From a checkpoint of a small mixture-of-experts model trained on Wikipedia: 20.4M parameters, 2 picks a token.
Below are experts of layer 9 (counted from 0) of a mixture-of-experts language model. Rows are named router (the router's row for the expert), gate (a neuron's input weights, with its number), up (a neuron's input weights, with its number), down (a neuron's output weights, with its number) and show model dimensions 0-95. Each number is 128 + 32 x the weight over its row's rms, rounded and kept within 0 to 255. Numbers have three digits each.
After each expert's rows: "comes after" lists some tokens at least twice as common just before its tokens as in all text; "comes before" lists some tokens at least twice as common just after its tokens as in all text. This comes from a sample of Wikipedia text that the model never trained on. Tokens count by the router's weight.

# expert 33
router:162115089097085157124115127150193154180146207143087125092097152186127154115127083152108144134136115106066064127122125117110178110118118074087143138118124185118177167120103057053115113191083117095118147105185118160151129118148149113152163106138109095149152094189122132122188120127122111140
gate0:162141084129154097110080133132130129095178153180139136089083114167095095148096154096059131088106137162147123138138241146126129196140136107140091168115101101114120127120111167148154113184105091125178175099128143163106065132163154107072121177126140159173119145141077108117130134122099139052
up0:123148081145161119118093135122150070075151164147097177103155139144152098145042154149133138172119139103127135108127141135127125114092119153136090170060097142091174165137132185128094137204119139137155139106081121163093113169168181107078150117173111159159123177131134128176150154186048113080
down0:129118102102135190124138124148105118086154097112173167095093115112143165123136069131174123149151085183108184156129127154111146103092136126142095128135159158106161126110104058062098101166119114128030118137144087153163090171160183111150143085131194178134104145109130162066105147135098140063
comes after: " the", " his", " was", " a", " their", " its"
comes before: " to", " of", " in", " by", " that", "s"

# expert 25
router:179139095069151120142149103135111103160178180106118116140056085125070188153121071123126147078134150141138126155145112169159163116107159198128085143121133111113134090173170061148131142117088099155189164159110110155145160106152124165129150122185107102153119175184066158061142121118115128129
gate0:111079107093145138121116120135124113123114093215141105092097077101125151139151134104151158071131141150142093130108156131143143078171107144222099143127139149182066130114101140103152187125167119185128179063160155156158161087199097121142086082092160111119154124145194168124118125089133133141
up0:127095165163094138143152151161158154172064099106165101180149166096124083142119124072069116147122163213089128078112108121081143154122151118137152135083132158093116129145105128161164117056120088109136092150172155112140152162118204145114158123102119139041172099139119133115098108109194145108
down0:108212103071149141165178078138136175144107046106128107115154113094142159110160172102098121085105194102135117141108097096151110113109126092068096142112147097114080124146137122146168133108162148111139210086088167111105098091151110179160179139156114121168124146106127111135172145086079153171
comes after: " the", " of", " National", " The", " United", " a"
comes before: " of", "s", "'", " and", " Court", " Party"

# expert 24
router:198119117041095142115134134123186160120151185119103156174066094148128147150076133118160120110154144099120078121106151118122101147100125123125103096123140088103105170146195133113148078123090072114146118116109152049118102108173095153175163124105143074112163127120113158098198146198155161122
gate0:146112083074101134099094137113131137114044141092084138144175092113138088138140194109132164130117191133143140129171098084090101144055119124096116107155124144117133184133204098087109153132136159140160113141123141152123113074156130127162123200089114056121141105134126181052179116120099141162
up0:139094077138116094088112164106095167090044111130089157145143142108120108131164140160105137125136172115204100152114133054107132119126146153082075148072125113088121173133140138068171139144125137100061130114118143151134144082153117171169094195099131110192202061134117153126153110125118138130
down0:125077135152118154159114153075129076133135150148112138106063151092160054139109144155166122124076078116104138067141073096137125106070123166126173130140104113082116076112134093098155107099164100136132158119129176167141080163102096153108077128181064122156110152125128076086157127139187109065
comes after: " a", " and", " the", " an", " of", " most"
comes before: "ly", "s", " and", " of", " in", " as"

# expert 43
router:119163192154143109068081090101131159107153128125122108138109111130205148161137102048125181087187157101167154135089115128117146108140159160157174143134089082074115066167123128120062152145148167110089175143057100157122089158110115175107183122127111149086137130098138130151122077137140143131
gate0:108182083095167065168100134129137133130103120145123156156112156131146156160092049101146176147110101096129193131174125173098079035103112101155150114125141107151140166117201139075155124118102101120108111097189113136153119088113131136155099110179185143134118097071130085152110141146144105188
up0:154091126132101136107127139177066087144165141090151203140129121172091102178191199135099087127134154138063091130114104126117144185102095146119139142111099147097145095068106158135112170121177116119191063116126134120114153131145114104072127167105044085123162146150140158080165120124119161138
down0:191141118091110176162119063101167173117125076144141156148115123174153142126106103091119122126122107136153110097126201094114119166087127130115139133053153157117151174113130193156142148135068112157178137183125100111119143138138040104111083035165079153170096137109108096114121101126109117130
comes after: "\n", ")", " Year", "3", " Votes", "6"
comes before: " ", "\n", " Candidate", "|", " Year", " Votes"

# expert 29
router:211118130166105138132136143132138108087158159118112162099088100167164112123082045085097129173125129191107085132147126119131121187089131150153097160148142143153134156068098121098157089127074104137081094156158089137105108065133155126181099159164101147083160081180182102138110133082159118135
gate0:130123102104136177144159130149112151121103093141127096152101138097124111215088124107181164147141155161158086164161126182113145152089161099158120128184150088092166146184137084086128117083119095165116122146164122113158156183134104109107068162122149118081142106116030104203159108096134087141
up0:117142080100156170124111124141112077141172113156049109126124064143126119147127109053108077120043091126142171123150137157177054192136156140120154139094160124138092100075085089099155121157186147083126139104098142197117114108123120104132100163107137127127175119145093129134181143130163129176
down0:140178102134141171142149059120096129133089119092115127134201121091164096140149070079163141194074110118130133166148126114104108108167152159112118139085139112118127094085102122105178148116127134178168101131119125069119127175138035075102143150131123122123105081071105200128138145089113061139
comes after: " was", " is", " to", " were", " he", " be"
comes before: " to", " in", " by", " the", " on", "ed"

# expert 53
router:169088160120135167144135168117096128065149140115101149113190112137128096116130117130126113075077164122122160177097123083080100160082115094096141152134076184127103106148177103120122160093082178128143071102111182169133184083160118151159139166067169176113059130117123117146120097160179163113
gate0:159143142123155100084125103072142067201122087096157085103138083179126156144169155134167079173120110121119127100052175145161150116106086130102085093131128138148158102120130162090200153140097197120108097160183083152095148151133154084092140069134145098118156127112145176140168128127113151094
up0:152159172098165119074157108061122065181164068120148088122133100171110159120134145127170065143123136106093097131078159107147137116119055138100068104151128151124168112111137168119181145135091219131107089172193084152096141154110164113076132110121141116113119128108150177136172120112101138118
down0:159233068160101149142179161102119138125081156154123163153184135127165075140132101121100134164093167100100145156111075104105166158120110096068135115175141125139186071116118160150088174157132110181110127100138142113114141111155060122116153152133147117078136114148106112076204107150119102099
comes after: " |", ",", " and", ":", ";", " of"
comes before: "1", "2", "3", "4", "5", "6"

# expert 18
router:101120146117169165155103155110087108166098112148156098115177097140136091129097150081125125084089125131120125160114118163144099077097142086141150145161087199118150168119207088148080116108137153089115119107101091108116208131171093104134219105168150145048097117107105085116118161161163143146
gate0:099139118151122122111122173195106104099109126136114166148145132140179078174133141069097181109166108130160133096116038138173113119107108062138109135134068128192162169148149129117089170098121173130190115088091129135102127157107155087168113137104132161076182105079164152114149073171129156119
up0:157107106083155126154155105101105174097164139093132108114128155105110189141120137187149087158109122137110146154135207104065166142159174202111121105141171140063116076121061130176160104136117084172060145146104146130159138110135119166096147132121117105188097144153076076167125149111168097120
down0:139127083109181154149143142146169147157078078119141166085134137083136155153146134074175117126190168129157134103154171145096110141108137052077128147112203136112121139137182161137100085172112122066138114159153087081094172118124141142090072118168192141077116167170088132108139131113131128078
comes after: " the", " in", ":", " |", " on", " May"
comes before: "1", "2", "3", "9", "4", "8"

# expert 47
router:171127110170101160103124145178101103116041118114109082154118113115124127144132170137114149127170083101084102126146171170137110116089090141170040150136137118119097139088162134073182126184119196071096138146156141153110180128096116168141106147069132108153128113120086128191082120097134072103
gate0:189114146102138077115167173113111114130110131135122108138163111151121146194173070065126116145117140163098147130115120102134098220083172130113125136142110122152161141150127136116141128085163151127173073133167041128153157146171151159116089066133045130140094135127192111122119156127106056110
up0:166121115118148095147103183174155085120127118124147083136148116062114115139160125138078144095087080140122119222065106120114102142119151100138144139149117153113195139167121135133106183156171212166125088071119063132096137144184122174065143139119099143154091124181084138152134109147152146126
down0:123133111144135149123120127140104114093109117149112100167175116125105140144160161089105173109194143092094074153127148143148096145105090161114129152111117094121190151157102081112166120149167119069162104078096095094130027120176115218121120131133144107111111170117122103090121105095129080229
comes after: ".", ",", "ed", " one", " due", " Dur"
comes before: " the", " a", " his", " he", " it", " this"

# expert 42
router:133133094123123113110110171130109072183061108140160115127117076085080127156067187164152135088137093081150068132133134084087124114165137172151119141128101156112094141113135161097147129142093167122151183195087075156078108108134157134147176066145140112096150152198119144133149161123179083101
gate0:099101119129146090135110182076153138164097168188109143073158175147131180131118194151149151085124140107118199171172132124142134121175151136074137149050139047116111147127097079096069119093144151107158079135146099113115090111146119148143182124101165090141120178154154127120148122130092082096
up0:126072101142146075080197162105131168106120163151162129073151169164140187160092181123168125102089124083147146119158147185153147161109102137088124126046153027150147129157133097103096081100151154131153088210146079095126111134112114115104114137150145129121142147113126145125118129096133085105
down0:182161130081070153083130159101177106133076149109115172103219139174129154154122140099100093104096071126169187137104130126139182139164189096113090145090065113168108118167131160164126119134122156121101106177070152132102059087110112130124166089129128090107110158120147132123164125078139135121
comes after: " in", " the", "ed", " of", " as", "ing"
comes before: " the", " a", " his", " time", " new", " an"

# expert 54
router:077076138118096114090080097148135137112125186160141140130124101104155120143166100093097107105151102126125169150193124140127156206172119108119074113137088111118078159178043142075131149141158109150146126112120196200144161156145149140133120134046147126119163126097146134129117087155123068069
gate0:169159099173160088103116164079147145128162124157126132113131161158132074098088117173091125111136143092135177143135063118148130171188119178189157192118164086163107082104146143106133103105117093076120123108130141154160090131128097147146137134103111075115186059142177065125157065160095158113
up0:186142140104112093112105126178121166066104075127174104143134090154103117177161156091148105157094110069157106163129159151111167125134199161096146079115149108084159152108079121124160089107111146077127166096090158126198132082090117138156141121170155119103124118173114159116086102176208157123
down0:118109093122147110121129154131093131180141116103067073095061192124146108087148108121097114042132075108134174103157099130173187154180137109126109167145080109131155117175141147099106180176120146073161142121112098169165092145125105163101151112148122101094117133115082073119153104181086156175
comes after: "s", ",", " However", "es", "ation", "ers"
comes before: " and", " the", " which", " but", " he", " a"

# expert 60
router:118128159125122113125168170086115136128142056131186115145110157107173116121116199084111100125146155127175091070083107131105102143132137173088110160100150086081049077116097147119049118168134100154107124134057191177115122101108144140178170137093165163145129165131163134087110128148127145159
gate0:147134082123109105165177113195191139119144142132143108146109130218106112114153139130160079153146098170153103086225116093180146080191200140138158159134123084082097144121123147145146123110128141169093144068134098129149071096131107085136149127134125095132164111140162129161104095151125094178
up0:121070104116137155165137122129169111176174117095148152130128138147152095157130122081118140178113095154144100098195150111106184056114134139133106133144091132164142213177112130095176107133202084136139160168114110134196150165114158093146120107126134118133140128068148097188109114163130074203
down0:159142122125140072125178125086099105152110132128085128149083144111147063100108090161135098164169113144148140201109129124080168127091203085099122162166158106165138134123160172160183189113101149152132165102057093128142090123095156134138127147076142165119157116104109206120088140123132117198
comes after: " is", "\n", ")", "%", " was", ","
comes before: " ", "|", " American", "N", " member", "---|---|---|---|"

# expert 9
router:093131108132111137132149124105145083124127084131126114136151153157184132131144159183130143177162185137119083112203201173180144117086162097148135084128173137130122124103110122187143090100144154139119203107122104082147103117065026130097141165110109159133131135162107163170083110119144092177
gate0:159169129109193128095103150219196132107123125073120113115062188151113093151160183116122116140120182166129096135150086143130146172115101090089193151119082093160131096135199155136150156056103102127095136151148165143118143145112096097137145138108161126094121094169115161153135122114088133075
up0:140170158100154114100088150175172160172108145088123126142071163150100107127163191133105124111129205151117079159174084136132132156116106095102175099116094107145142098119194170136154163048157133112147123144121167106091120167104097094157126138105169166092117067184115142198160141120095137096
down0:155133114130108137073164149171171147067128143163139138152112121132135138132164120160117143151060113136088084192070153124103122152132152063124151098154154124169150123174093139056104066185107154097097105139195153131106068188146086169090125113175160099103132139122138194132155152125135132087
comes after: " ", "–", "2", " (", " +", ";"
comes before: "0", "–", " |", "9", ";", "1"

# expert 45
router:172106091118090148096105127132193164069164127154122139078068132107094133067091075119134137189161165130106081126102121111100116169122091098157060091146126156146172158136101082097158155142101160148166116088150096165163124110108173088129135172136138135155178139189118129115154086145142201154
gate0:174090070083101110150116191166142124149174097079125152094138094079122175147135104121215143082109139130120149109114116104148093091153129096132109131154138162154100103095080147093126173102183112177097130136112109134130058093138137224098194122114097098109134106150181153118104155138133136084
up0:187096091095128127151093133197103150145135070097134121181092157157091157152178174144160101136115087153152123120154119096156124090105115083125065161146152171209126127109084085120108108119098140134103095196090095066087152152190122165089162140127124143101128102156152141144132187081147132133
down0:127116169117094094148169138132035093175161076119128152093132126164124195136098093120122113141092135094117148095173133131145205139103066130106125080150080108154127086083133117134080142146119088177115112135101129106081142140080114185148151064173097152114106155120162123133145187198153137107
comes after: " to", " and", ",", " in", " for", " was"
comes before: "ing", "ed", "s", "d", " to", " the"

# expert 63
router:089073111097139129136090128142142143086077145110171112168155097133163189173163158151082075089082137122125135174128092156127115146126177175147162188145121077117128124153066144102074110144155126146151092092117159148174101110123159126140131185104089143118196138044147176093098098149133120088
gate0:106140152090160168134104096101132066131153102148161120115130168070110064143131094062145138178039105113127118148155153181091134199127112108109100096156134193133145108148139123124071081113111105073143159126146126150146175153113130142159078131142146152178120124090106177127114056114153131191
up0:131198070137088129112122150136161126159178140103103163152176135144103118127141114138129068064209120132131139111119064072110102071147140143123104120115117094185139175071170117114146160096169101152136100129108113150143118064134140092125148190136105156155146080092115118113152149173081088057
down0:183151125109132115167140067122098124126138092147122127131195112130123100175147129135174100117073153144077112154122101144056098113108081084122081102116123129117190124108142097133131072049145078120144162099142134107099142097072086141094093160117203128124088165061117102152162152115112066152
comes after: "3", "4", "5", "6", "7", "0"
comes before: " ", "0", "5", " The", "4", "3"